Experts of a small language model: 16 layers, a sigmoid router.
Below are experts of layer 5 (counted from 0) of a mixture-of-experts language model. Rows are named router (the router's row for the expert), gate (a neuron's input weights, with its number), up (a neuron's input weights, with its number) and show model dimensions 0-159. Each number is 128 + 32 x the weight over its row's rms, rounded and kept within 0 to 255.
Before each expert's rows: "mostly gets" lists some tokens that are sent to it at least half of the time; "gets" lists some tokens that make up at least twice as much of what it gets as of all text. This comes from a sample of Wikipedia text that the model never trained on. Tokens count by the router's weight.

# expert 67
mostly gets: " |\n", "\n", ")\n", "202", ".\n", "===\n\n"
gets: " |\n", "\n", ")\n", "201", "|", "202"
router [100 167 122 152 116 136 171 121 123  76 153 144 126  97 129  93 131 166  96 137 190  77 139 103 131 117 150  79 102 111 153 121 184 132  64 137 134 171 135 110  86 154 159 123 114 136 162 106  99 137 138 132 123 164 154  93  99  74 112 127 110 139 109 101 185 127 100 130 173  97 116 162 155  85 142 125 174  48 108 154 166 141  97 118 143 160 108  76 122  88 147  86 180 109  97 137 142 134  95 144 128 110 139 136  74 111 162 124 144 119 169  72 141 118 180 138 153  92 124 152 107 172 151  91 156  89 227  93 141 202 176 136 180 110 123  49 146  32 119 190 112 115 122 113 105 126 109 172 143 170 156 145  99 153 100 139 110 118 145 183]
gate0 [103 138  61 104 169 140 133 124 104 148 101 108 131 181  75 112 176 115  66 124 147 108 131  69 130 158 186 109 210 202 161 107 142 134 152 109 117 107 108 124 100 170 135 132 133 191 149 139  58 100 172 156 118 118 119 160  78 126 108 113 154 128 157 151 148 110 134 203 131 105 128 158 156 122 122 125 125  85 122 125 138  97 114 141 173 124 142  50 130 151 128 152 118 156 133  95 114 120 140 157 107 136  97 102 130 137 104 151  82  95 120 135 110 165 131  91 158 170 184 117 152 168  64 109 119  82 157  95 167 110 158 132 143 142 121 109 185  64 125 144 131  70 178  85 144 161  76  76 109  87 163 139 117 162 168 165 123 193 158  55]
up0 [132 133  74 115  74  82 139 109 159 148 109  73 121  75 144 121  94 131 126  73 127 193 168 203 166 115 157 149 169  73 114 137 154 165 143 101 120 193 109  95 151  98 147  88 183 116 108 113 121 142 151 180 118 141 128 138 142 105 114 116 132 161  47 147  82 201 131 105 126 151 123 127  91  91 132 125 153 182 113  94  61 125  98 124  35 154 178 225 161 134 154 116  94 136 119 175 116 137  89  91 125 102 142 122 120  94 143 118 186 155 131 128 149 100 135 131 106 131  92 101 167  69 153 152  94 147 107 157 131 146 159 120 131 104 159 145 128 136 143  55 183 150 125 141 135 130 132 155 121  90 117 112 183  75 110 136 153  90 154 133]

# expert 8
mostly gets: " |\n", "\n", ")\n", ".\n", " |\n\n", "\n\n"
gets: "\n", " |\n", "-", ")\n", "\n\n", ".\n\n"
router [130 173 114 172  87  78 173 143 130  74 151 133 132  93 114 138 156 164 116 131 148  58 119 107 123  97 122 102  98 140 158 155 165 123  70 127 171  88 118 146 101 128 137 179  94 140 116 123 106 117 144 137  96 172 174  64 154  95 139 134 149 159  88  91 180  75 113 155 190  74  76 168 122 101 164 107 124 130  73 171 130 125  84 103 137 183 117  79 184 117 149  79 135 129 149 130 162 141 104 142 126 123  92 161  73 104 153  84 130 123 156 105  99 161 181 110 177  93 141 154 103 162 195  89 165 102 221  94 138 131 161 123 130 131 128  85 166  91 124 216 112  96 126 126 169 135 127 173 164 164 134 154 125 144 113 139 107 131 137 172]
gate0 [151 107 122  74 126 102 124 118 115 106 126  62 204 186 129 101 107 115 117 124 152 117  91 102  74  77  98 154  77 121  79 139 167 154 104 198 166 125  63 131 156  90 165 125 174  84 116 176 134 108 127 123 125 143 115  95 110 132 156 119 110 208 118 107 162 136 120 186 138  99 133 165 116  72 105  58 119 132 133 107  94 161  92 161 152 126 148 146 158 151 149  95 116 128 163 104  98 125 144 100 154 137  77 138 142 111  63  84 104 128 112 119 164  86 113 131 168 146  14 169 131 137 165 127 144 114 115 120 147 134 168 105 101 148 138 155 162  84 143 175 127 131 103 122 109 130 134 139 177 121 180 173 115  78 134 145  57  96 122  58]
up0 [146 124 107 112 158 111 137 114 162 145 125  57 157 152 173 141 121 127 114 106 164 146 146  68 100 166  85 111  82  73 108 136 173 146 117 134 179 149  98 148 141  97 146 124 116 126 123 159 141 133 166 124  77 164 104 116 120 120 131 157 126 213 130 133 168 135 123 201 149  98 124 188  70  35 100  59 107 167 159  89 106 114  74 146 137 112 119 189 153 114 183  65  99 127 155 106 109 175 197  51 161 130 102 130 146 100  88 135 131  88  81 110 154  63 148 124 126 139  56 144 116 192 164 125 140 140 116 115 102 105 180 127 126 141 135 149 156 107 144 192 121 125 134 107 121 168 139 151 147 112 109 176 103  86 117 142 106 118 116 107]

# expert 40
mostly gets: " &", " et", "202", "with", "201", "196"
gets: " and", ",", ":", "201", " (", "202"
router [  0 135 114 117  81 155 159 130  82 108  78 161  93 154 123  75 160 118 111 116 134 148 142  95 125  95 128 124 169 101  82 119 156 109  69 109 121 171 135 122  53 112 147 129  56 187 153 198  20  79 109 122 106 168 121 117 126 151 144 143 139 119  74 101 127 154 164 166 142  91 130  77 157 149 145  84 125  91  84 144 157 131 139 100  95  85  95 114 135 124 149 109 127  95 133 118 161  85 180 181 122 101 108 126  82 114 143 150 132 115 176 125 151 174 115 165 111 127 200 143 155 131 139  98 146 125 172  93 103 120 129 103 198  83 134 113 135 115 127 144 138 113 125 105 130 104 137 126  86 104 112 170 157 134 110 100  90 121 115  84]
gate0 [112 181 124 161 143 161 163  89 107 134 126 137 207 190  83 114 184 129  81 151 154 137 119 144  95 132 101 121 189 149 118 133 100 107 152 126 125 153 177 122 106 101 156 116  98 142 148 185 119 166 123 122  93 146 112 168 157 134 118  78 104 138 119 150  91 156 158 202  81 127 110 116 194 134 144 166 177 117 117 157 169 150 139  69 131 120 155 142 133  98  93 121 162  91 148 124 129 143 111 158 116 145  81 169  95  95 132 155 112  81 113 154 157 109 131 165 115 150  78 159 132 133 142 152 133  98 157  88 111 213 189  66 157 116 163  89 172 155 122 157 158 146 123 115 149  82 143  98 144 162  52 203 167 126 120 173  86 201 159 141]
up0 [128 133 119 166 116 108 110 162 115  64  88 118  72 120 105 185 131 102 120 134 133 164  67  86 126 143 124 143 121 140  90 114 116 131 139 161 128  78 105 169 165 128 126 161 157 104 107 168 182  37  88 130 169 152 167 110 220 141 156 141 220 179 138 141 127 123 151  89 151  73 172  60 134 122 140 112 106 127  79 108  52 111 143 132 149 152 127 138 113 134  93 104 110 195  79 112 132 100 132 112 121  83 125 107  84 129 156 167  95 131 145 121 169 133 157 122 101 124 121  68 141 169 142 120 146 122  62 127 111  93 131 161 137 114 188 186 128 129 103 162 103 123 174 165 160 172 133 121 174 177 151 132 156 156 122 134 188 113  80 129]

# expert 112
mostly gets: " can", " would", " will", "See", " could", "Personal"
gets: " to", "==", "=", "In", " also", "The"
router [ 64 138  98 165 124 100 146  81 119 115 106 163  97 148 125  98 166 196  99 142 206 112 152 113 150  73  85 164  97 127 167 130 127  83 121 121 160 110 127 132 122  84 125 176  82 184 161 134 109 166 188 116 120 107 127 121 172 171 111 118 123 135  96 119 133  98 140  87 110  90 100 116 133 109 130 127 110 133 116 169 157 125 123 148 118 135 115 117 140  70 159  86  85  93 128 165 169 142 110 104 131  46 142 164 127  94 149 154 109 152 107 135 124 136 202 123 163  66 165 105  99 132 214 145 138 154 121 106 114 116 134 105 163 103 115  95  67 111 117 157 152 108  82 140 190 135 168 118  71 208 135 122  86  28 114 130  84 114 134 167]
gate0 [102 109 138 168  74 121 134 124 135  61 111  96  58 132 119 131 153  97 150 111 154 146 161  80 132 158 141 156 147 154  93 117 128  88  98  89 156  71 127 166 130 179 121 181 193 227 107 146 151 115 187  91 120 160 153 117 129 106 155 106  87 167 147 163 130 119 190 113 178 107 143 147 191 118  78 160  96 110 115 133 108 149  85  95  99 102 111 132 100  68 155 119 129  95 100 136 134 132 165 150 151  81 127 132 157 112 129  77  75 143 117 127 165 102 109 131 121 116 141 108 168  83 125 160 126 114  73  81 106 128  92 169 139 109 158 108 101 141  54 134 132 169 162 180  87 125 109 121 146  88 117 109  66 127 124 134 109  18 138 119]
up0 [121 115 126 130 192  77 120 185 140 161 112 170 180  67 146 141 137 144 125 133 124  81 153 155 155  93 118 103  85 118 113  80 122 164 174 112  90 174 134  74 123 136 170 103 117 107 124 154 143 137  87 144 152  88 157 174 109  82 105 131 123  85 166 121 170  77 112 133 123 133  97 143  64 109 166 130 138 123 123 112 153  91 160 126 139 145 185 171 142 193  88 168 146 143 199 122 140 106  99 127 129 145 158 145  97 142  89 126 127 134 119 130 160 130 134 189 148 130  53 107 173 147  94 106 114 138  99 176 156 118 175 106  70 171  45 134 161 128 236 122  99 127 145 185  78 140 169 100 126 127 139 140 155 133 165  80 124  78 153 104]

# expert 10
mostly gets: " Coordinates", " town", " high", " their", ";\n", " age"
gets: "-", "|", "\n", ".\n\n", " the", "=="
router [128 205 108 154 102  80 144 125 130 142 169 163 124  89 154 110 110 101  84 174 126 110 129 111  53 159 152 127  82 121 173 140 113  96 105 156 149 146 122 126 129 108 127 122 117 141 128 112 138 126 133 145 209 168 145 163 177 125 141 171 116 121  38 124 106 134 182 106 170 144  64  93 158  96 170 142 160 193 118 146 133 176 127 121 108 197 144 138 189 159 138  90 103 104 111 104 145 115  86 146 153 131  82 128 114 184 134  74 115 116 151 166 148 119 152 155 101 127 164 136 184 190 107 136 151 128 152 120  99 173 119 133 118  45 124  84 148 174 122 110 126 175  90 169 206 132 105 120 102 166 185  69 161 133 131 129  81 100 120 140]
gate0 [163 203  90 147 140 125  92 128 131  76 116  98  69 120 137 133  26  95  59 121 116  97 158 135 100 104  76 167  80 131 195 142 133 196 112 192 153 126 123 195  96 133 123 176 133 175 131 156 152 177 132 111 145 155 141  95 134 151 129 173  70 131 117  92 116 144 101 141 153 146 100 133 150 100 118 149 184  93 174 166 123 111 124 125 137 105 129 132 120 127 218  99  95 153 116 166 177 157 166  92 152 133 127 101 130 122 128  66 159 137  72 166 157  97 180 156 153 140 180 127 134 164 184 104 147 133 140  99 102 123 144 126 144 101 132 156 131 135  71 107 170 184  79 101 121 127 129 174 104 145 162 144 136 134 141 137 126 179 112 164]
up0 [198 191 171 157 133 147  86  94  76 112 167 123  84 115 130 114 123  81 119 167 138 183 170 116 132 142 162 143 110 213 130 140 152 152 126 171 140  76  74 189 184 147 133 189 103 183  95 170 152 137 162 113 112  92  55 200 137 137 108 120 107 106 126 153  96 162 103 154  95 153 125  84 164 168 125 141 174 130 141 154 120 117 144 160 184 108 143 109 134 166 135 124 115 150 106 119 116 137 121 176 175  70 142 113 153 128 156 111  92  92 103 101 176 107  84 193 152 155 152 126  86  97 140 113 112 160 144 126 142  81 134 124 123 113 105 176 143 225  88 151 163 127 150 125 118 119 174 121  94 117 112 167 185 134 126 118 128 159  85 117]

# expert 62
mostly gets: " |\n", "|", "\n", ")\n", ".\n", "=="
gets: "|", "-", "\n", " |\n", ")\n", "=="
router [158 179 126 131 158 118 160 105 115  93 158 162 111  95 105 137 151 155 102 125 187 113 144 124 139 136 146 137  99  87 166 108 172 123  60 127 122 110  95 127 112 134 109 105 125 135 111 103 119 103 150 128 160 103 197 118 119  92 133 174  81 135 128 108 124 149 104 125 191  99  55 159 113  73 117 122 151  86  94 112 143 170  75 210  86 164 132 122 186 115 124 110 150 135 145 143 178 135 156 174 152 115 107 147  78  94 126 113 153 117  98 166 125 138 141 113 107 120 150 180 125 184 193 110 160 155 228  91 113 126 123 143 144 115 106  95 147 103 152 207 167  67 136  88 181 133  84 151 172 182 176 158 177 167 129 111  72 138 136 166]
gate0 [156 121 112 161 121 145 171 113 144 150 145  94 116 125 161 152 149 217  86 140 112 122 145  55 170 158 181 149 104  27 161  87 151 135  46 109 138 134  90 151 131  88 107 162 118 106 137 103 150 116 143 140 159 145 127 109 160 146 122 159 105 178 135  63 127 109  73 106 126 127  94 141 131 193 119 103 131 128 146  95 172  97 100 188  96 120 129  66 114 197  89 153 112 157  94 129 135 101 155  99 144 120 123 118  84 132 136 116  81  74 112 113 155 166 108  59 145  98  83 142 119 159 162 120 104 102 130 119 139 109 189 151 182 148 127 101 136 176 161 149 156  67  99 134 101 115 134 160 127 187 123  73 189  99 168 116  93 151 136 138]
up0 [131 138 125  86 103  93  75 122 140 112  82 195 169 121 161 104 118  97 175  91 139 105 141 184 142 116  97 107 156 174  94 143 118 115 194 117 137 115 162 102 141 159 117  97 138 114  97 140 101 158  59 161 118 121 148 123  81  93  99  96 174  78 103 148 130 128 142 188 155 133 176  98 144 106 111 141 152 119 101 183 134 133 142  65 148 141 139 162 140  57 157 102 185 104 108  84 109 115 112 104 101 124 171  91 184 149 104 150 152 165 133 159  92 106 176 123  75 141  96 124 159  73  98 133 188 139 119 163 143 143  66 146  82 145 161 155 141 105 107 111  64 155 129  60 128 150 128  91  99  60 139 164  70 182 111 132 165  73 118 133]

# expert 32
mostly gets: "el", "ier", "ar", "en", "her", "son"
gets: "er", "en", "ar", "el", "or", "an"
router [160 162 110 140 127 126 169 112 177 110 122 147 100  50 113 115 166 147  94 100 104 128  48 141 143 142 120  94 138 142  59 130 195  68 135 116 130 129  20 105  92  90 156 162  64 126 122 140  93 145 176 125 156 135 118 131  94  91 180 176 158 114 143 108  91 186 158 154 114 100 115  82 166 142 127 120 157 109 110 136 118 117 101 161 145 183 144  92 166 102 165 138 116 184 146  91 135 128 116 103 141 176 112 144 134 134 116  86 134 160 183 103 137 152 181 139  63  87 102 163 128 135 140  68 178  90 170 102 147 139 172 105 152  55 112 133 128 108 210  87 140 137 147 107 131 163 163 132 133 170 121 140 130  94  89 118 125 118 158 146]
gate0 [112 129 180 122 164 153 121 162 101 181 129 149 113 117 149 136 138 111 149 142 177 163 209 147 137 110 152 117 153 118  96 112 135  99  69 139 127 127  77 155  83 107 199 172 122 101 139 111 149 151  76 127 131  88 136  90 168 140 111 180 177 167 126 120  69 165 173 131 118 105  79  72 165 113 123 149 139 164  79 128 148 124  86 183 164 123 108 114 156 134 148 119  92 140 198 141 136 147 122 136 118 168 118 142 166 102 142 159 140 153 193 120 121  79  76 119 110  99 134 203  85 155 194 150 150  73  63 129 147  94 142  98 189 122 139 128 167 115  80 123 147 147 116 143 153 153 213 159 108 174 152 145 174 103 171  78 134 113 115 139]
up0 [120 104  58 153  60 115 110 163  96  95 147 154 154 135 106 111 151 143 125 126 101 114 117 111 100 101  79 139 107 113 119 148  92 145 132 158 153 184 113 158  99 141 131 132 164 119 115 115 127 126 109 100  94 126  70 157 160 144 149  99  36  68 118 178 141 108 117 119 114 134  95 153  70 136 115 149 117  86 148 174 133 127 143  99 136  87 131  64 134 101  91 140 156 106  76 196 118  81  82 110 155  96 150 119 106 123 126 124 122  98  85 113  99 128 163 192 159 130 125  33 135 103 120 106  70 160 108 153 136 156 130 157 110 137 122 117 139 151 122 129 119 144 148 129 133 106  92  79 145 187 136  89 166 242  92 206  83  58 158 139]

# expert 4
mostly gets: " to", " was", " been", " are", " would", " can"
gets: " to", " was", " is", " for", " were", " are"
router [141 141 101 133 108 132 150  69 129 130  70 148 117 135 100  73 110 172 103 122 168  91 141 157 129  93 119  83 148 112  62 177 145  74 144 130 137 104 150 111 110 101 153 236 157 145 146 167 138 150 175 156 203 109 122 143 183 136 124 134 139 129 138 128 173 113 116 120 100  93 129 113 121 101 160 126 111 134  97 191 139  89 147 216 123  87 112  83 159 109 140 102 198 120 181 166 146 107 104 150 185 126 132 160 126  62 141  93 105 143 160 130 174 129 151 149 132 116 155 140 135 136 162 152 131 157  94  85 136 152 161  23  80 123 139  99 123 156 144 103 138 145 139 150 160 155 125  84 206 158 186 161  98  99 148 134 123 103 161 106]
gate0 [163 120  79 106 156 130 151 103 146 217 149 177 137 144  60 168 146 129  95 136 134 122 152 105 139 163 137  73 118 134 133 138 165  98 136 113 149 142 119 138 147 115 186 151 123  89 109 177 144 134 120 175 137  92 133 132 109 136 117 110 118 149 144 132 113 122 133  90  71 138 170 131 127 107  84 127 133  89  98 165 107 138 129 159  64 136 137 164 184 139 131 169 182  97 154 103 119  33 136  97  77  83 113 120 130 141 172 109 118 115  58 154 118 100 189 154 134  63  88 148 170 162 101 127 170 116 116 119 134 123 142  42  78  93 188 168 187 120 169 135  84 124 102 102  72  92 131 149  91  97 149 174  66 131 113  70 118 163 145 123]
up0 [117 110 172 166 136 121 125 141  94  63 104  44 153 128 172  86 112 109 148  94 130  56 113 180 133  80 118 132 108 122  96  98 112 140 159  89 100 120 114 118 117 102  44 113 130 166 107 127  89 170 114  93 156 146 122 104 136  72 114 146 125  82 112 147 163  51 123 156 158 123 106 112 125  89 156  86  98 141 123  84 162 116 124 121 123 166 113  76 107 111 141  64 100 116 134 129 156 186 119 194 154 183 128 119 126 133 100 154 141 136 135 120 106 172  70 137 141 238 147 117  88 109 153 165  85 172 114 167 179 154 159 174 111 153  95  49 135 105 125  80 143 131 130 115 182 164 146 127 142 127 103  99 179 105 125 161 141  98 125 115]

# expert 122
mostly gets: " American", " English", " French", " German", " European", " US"
gets: "-", ":", " a", " and", " an", "|"
router [ 66 115 117 144  75  94 138 142 100 122 147 235  39 125 128 125 141  92  88 126 160 170  91 130 108  97 115 134 186 131 139  98 119 126  96 128 148 144 118 118 119 129 129 143 110 139 208 127  73 126 162 124 168 167 123 129 166  80 176 116  99 132  94 100  99 103 119 141 103 131  68 144 123 114 121  81 122 151 104 122 121 135  68 104  80 103 174 110 158 140 152  98 134 120 126 122 152  82 120 105 167 124 129 172  50 114 153  98 106 117 151 161 101 218 120  64 124 104 146 179 149 162 110 112 121 112 222 123 186 131  78 133 138 133 101 102 128 107 168  90 121 142 138  96 185  93 176  96 109 128 123  95 129 160 134  76 123 123 164 182]
gate0 [ 97 179 124 128 110 112 192 139 166 126 103 145 128 176 183 161  88 162 144 104 120 141 109 158 138 109 121 111 176 101 109 145 120 162 138 138 136 106 123  99 154 115 104 134  84 138 177 113  98  65 175 128 160 111 100 178  66 124 179 204 125  91 122 147 105 166 134 144 114 126 138 136  92 125 144 141 152 104 111 143 174 114 110  96 152 159 135 135  84 193 179 130 112 125 167 102 173 126  92 123 213 135 136 126  84 199 124  84 134 179  97 142 118 197 121  50  90  94  80  94 141 169 109 108 139 140 166 141 161 108  71 146 117  99 162 172  89 118 161  85 155 136 181 113  93 111 128 120 168  79 130  97 137 184 103  99  86  81 100 168]
up0 [123 117 111 141 132 122 148 175 142 112 101 144 110 151 184  86 106 140 160 217 105 111 126 131 151 133 131 106 182 121 104 134  96 135 114 173 167 109 135  93 155 125 120 120  46 103 139  70  84 104 147 158 176  99 112 171  99 150 129 176 130  91 106 139 138 152 126 131 111 156 130 138 139 133 132 127 160 107 115 154 154 134 128  95 173 132 130 128  57 190 189 124 146 140 135  99 189 117  85 164 227  77 153 125  76 190 151 109  96 178  89 151  97 140 120  78 111 129 123 144 142 100  57  80 103 168 191 138 146  84  99 142 117 119 136 148  97 131 151  89 145 116 211  51  83  99 122 120 148 104 155  97 112 171 127 100 115 101 113 168]

# expert 127
mostly gets: " including", "-", "=", " include", " included", " Genus"
gets: "-", "|", ":", " \"", ",", " -"
router [137 158 102 133 164 123 161 108  73 139 156 143  48 105 130 100 137 131  91 135 167 119 132 108 145 125 111 155  98 129 157  92 162 115  39 133 117 107 112 112 127 113 153 133 103 138 144 125 119 143 105 131 215 162 172  45  79 114 161 181 101 110 120 137 137 156  99 173 139  84  86  99 104  97 110  82 149 119  85 125 152 142 105 169 120 101 164 141 179 112 139 112 169  77 122 145 169 129 138 120 177 108 121 158 116 105  81  96 124 143 108 124 146 157 106 110  81 113 172 146 145 122 194 180 142 126 171  94  97 102  51 147 137 156 107 128 147 127 167 149 195 118 162  91 209 173  98 118  98 142 154 130 163 154 114  85 117  36 189 116]
gate0 [ 92 147 120 185 136  90 133 113  96 110 141 103  64 114 180 119 181 103 193  89 103 139 173 130 116 171  98 121 153 125  56 181 134 124 110 139 111 129 100 163 142 120 130 163 146 125 115 126 166 124 167 209 130  98 168 129 110 140  88 131 185 116 124 136 112 150 164 123 181 101  66 155 147 147 132 129 100 117 100 130 111 140 121 107 203 128  47  82  82 130 107 146 125 169 141 152 144  71 125 108 165  95 163 123 161 165 112  70 142 124  94 106 130 160 123  75 124 158 125 149 110  77 175 151 134  94 164 153 111 113  83 160 142 102 209 157 170  83 111 166  80 147 144  82 103 147 166 168 184 144 159 104 139  86 136  96  91  92  81 118]
up0 [162 150 129 153 140 114  62 128 153  88 109 112 104 181 151 197 118  70 120 106 123 147 105 147 143 125 175 109  97 129 149  84 130 128 177 125 119 145 162 108 116 181 137  95 141 168 151 187 137 112  63  92 152 142 113 151 129 117 102 151  91 128 104 124 192  57 173  77 127 117 178 178 105 119 109 152 138 169 133 161 144 136 156  88 130 145  98 106 209 144  68  79 124  78 163  98 164 143 151 132  92 138 198 132 161 164 146 124 132 136 143  84 153  74  73 122 112 157  66 146 140 109 132 151  85 131 128 111 114 149 124 172 178  99 137 161  55 150  99 203 143  88 183 130 148 180 110 120 147 120 104 113 106 114 122 109  79 109  78 135]

# expert 75
mostly gets: " and", " or", "),", " but", " &", "\","
gets: ",", " and", ";", " or", ")", "),"
router [ 92 113 111 119 105  88 148 113 125 126 133 141  98  99  86  61 147 135  54 105 123 153 110 134 129 117 131 122 151  88  74 134 163 116  80  96 112 149 123  80  75  99 123 131 125 141 116 211 115  84 157 106  93 201 135 135  83 114 148  98 133  80  75  67 176 152 163 172 186 159 146 184 157 124 164 110 172 170 132 123 141 114 113  90 141 122 145  85 237 142 142 108 165  80 154 120 131  46 142 145 192 162 115 171 119 127 127 110 142 163 173 127 126 172 113 119 100 109 149 135 113 141 102 130 158 116 200  99  76 142 129 116 173 128 105 145 120 126 139 121 186 132  94 106 156  98 177 174 106 135  97 120 171 163  96 103 124 104 122  95]
gate0 [ 96 201  52 152 119  83 126 138 121 134 132  93 146 101 104 138 166 111  94 123 100 135 111 145 148 136 129  74 104 104 141 155  65 214 132 152 154 145  72 137  58 144  40 125 169 179  95 215 132 132 152 134  99 148 202 128 123 114 167 147 144 147 102  75 146 120 164 161 129 147 140 116 110 150 154 149  92 146 120 147  77 120 110 112 148 143 104 138 119 157 149 116 169 106 128 164  78 121 102 117 152 100 175 183 125 135 123  98 116  89 120  94 136 173 144 181 114 120 109 132 114 118 153 110 182  77 172 135 101  83 160 186 165 169 152 132 113 127 111  91 181  96 176 149 159 130  98 111  86 122 104  43 106 131 129 149  98 153 150  90]
up0 [ 98 180  61 171 158  76 107 120 138 132 147 100 121 110 156 114 128  74 107 143 121 125 127 187 147 132 142  91 137 112 144 138  69 211 130 184 142 126  61 121  57 165  39 135 171 213  91 218 102 129 172 121 108 158 160 147 143 112 182 124 137 143 105  63 114 141 157 124 167 110 126 122 140 136 138 151  84 125 148 148  86 106 112  96 156 130 134 170 109 120 158 144 171 132 126 163  53 172 137 157 143 113 131 170 152 169 104 111  99  93 138  96  98 137 105 155 135 108 121 151 131 111 137  87 174 117 189 115  98  81 196 179 161 146 150 133  95 139 113 127 157 101 147 140 163 141 103 125 132 103 111  74 113 108 129 158  80 128 157 109]

# expert 26
mostly gets: " |", " Nominated", " votes", " Liberal", " defeated", " Sheet"
gets: " |", "|", ":", ";", " /", " -"
router [122 117  93 173 132  96 145  42 137  81 106 146  79 107 141 141 151 116 153 112 125 102 148 119 132 109  98  81 153 127 118 144 183 112  87 130 160 172 154 110 101 144 142 138 146 146 117 185 105 232  91 179 131  81 137  57 166 134 138 132  88 163 130 107 120 154  91  87 140 117  87 131 174 131 134 105 129  94  39 127 144 104 104  92  97 186  85 129  91 121 144 133 129 115 124 136 162 102 178 172 129  80 121 136  74 151  54 146 105 149  88 133 180 217 129 121 134 128 123  35  80 169 120 141 149 123 109 127 109 134 112 137 112  63 125 128 144 142 144 138 141 116 116  88 124 135 172 130 160 134 104 128 106  96 101 178  53 136 153 154]
gate0 [145 115 119 117  83  97 155  94  89 148 129 165  93  85  95 147  92  87  77 103  50 146 138 125 160 112 112  74 110  40 144  92 117 108 136 131  93 140 117 157 147  63 154 162 169 159  99 124 138 166 142 125 124 151 144 155  94 148  82 134 121 143 131 134 157 110 133 196 169 154 108 143 171 141 168 136 112 116 137 142 175 118 155  61 137 108 148 145 120 151 100 101 113 153 115  82 130  54  83  91 178 118 140 151 164 165  95  85 108 108  63  96  61 151 107 124 111  86 112 141 136 191 111 125 193 119 134 174 159 147 110 136 127 129 181  64 198 115  96 112 109 177 140 141 155 147 144 103 146  99  81  88 198 171 147 152 113 108 145 124]
up0 [120 164 214 111 120 168 117 149 166 150 114  87 219 184 133 107 115 146 119 126 140 171 141 113 130 148 131 169 110 135 125 234 132 119 124 113 131 113  94 126 141 118 138 134  71 140 154 137 146 129  94 147 179 123 139  93 176 125 150  83 128 133 131 110  97 143 119  51 104 112 184 117  84 105 139 172 134 112 140 179  56 180 126 159  85 175 110 111 155 163 148 146 133 174 123 154 116 184 108 197 183 114 167 143 120 128 161 127 164 150 124 168 184  78 100 134 132  59 113 135 160 143 131  88 111 122  99 136 145 134 129 145 174 101 157 157 109 135  90 138 135 141 116  84 176 135 151 117 107  60 146  80 114  62 134  96 136 166 136  66]

# expert 20
mostly gets: " is", " was", " also", " are", " it", " were"
gets: " was", " is", " were", " are", " also", " be"
router [ 66 166 136 109  84 120 171 104 130  89 154 136 153 116 143 152 118 178 121 163 160 119 126 140 141  58  87 121 137 112 125 142 116 107 144 175  91  86 106  38  95 101 120 197 134 112 106 135 139 129 169 187 193 154 147 112 106 144 161 163 124 114 111  96 148 128 132 141 102 100 125  97 238 125 191 122 122  60 122 179 166 112 104 118 139 123 133 110 213 124 130  94 143 139 194 163 115 123 125 164 167 152 135 161 146  77 124 122  97 189 152 120 159 108 122 116 179 118 213  76 170 170 169 138 128 139 136  99 114 132 136  91  95 111 136 100  88 110 113  96 153 149 143  82 142 129 111  96 175 158 142 174  99 126 115 119 137 139 165 177]
gate0 [150 143 118 140 118 135 113  85 101 105 165  69 174 146 136 138 109 107 157 131 153 141 149 158  66 145  96 116 137  75 205 179  93 149  72 153 104 117  88  97 153 127 131 116 110  95 139 120 122 134 140 142 141 136  61  60 117 118 126 106 100 132  58  57 112 171 171 142 108 109 169 197 139 110  45 116 127 105  69 115  81 154 138  85 159 166 152 154 140 101 108 141 128 145 122 126 146 107  99 124 149 128 176 132 161 152  97 108 106  54  82 121 105 120  55  79 170 134 158 159  84  63 156 135 153  85  99 153 140 115 149 169 191 168  92 115 104 131 188 127 107 119 169 117  93 123 118 152 141 132 139 110 112 166 124 130  82  56 138 123]
up0 [127 161 125 190 125 119 172  92  98  93 178  93 153 147 152 125 148 155 185 154 186 134 145 115 144 157  57 132 158 131 120 126  91 175 116 172 136 103  90  75  98 149  98 145 115 132 148  72 100 114 109 134 148 144 166 116 128 112 166 107 143 124 141 166 144 112 138 172 136 187 151 168  49 165 114  89 140  98 124 154 113 144 146 157 127 142  82 155 164 103  81 141 140 124 141 156 113  91 101  88 201  75 157 163 192  63  93 102 139  95 135 141 123 144 111 103  87  56  85 156 130 106 163 146 150 170 143 190 100 126 136 147 111  52 159 140  78 101 168 144 152 121 123  93 134 150  51 104 173 105  92 101 135 143 131 140  73 162 100 158]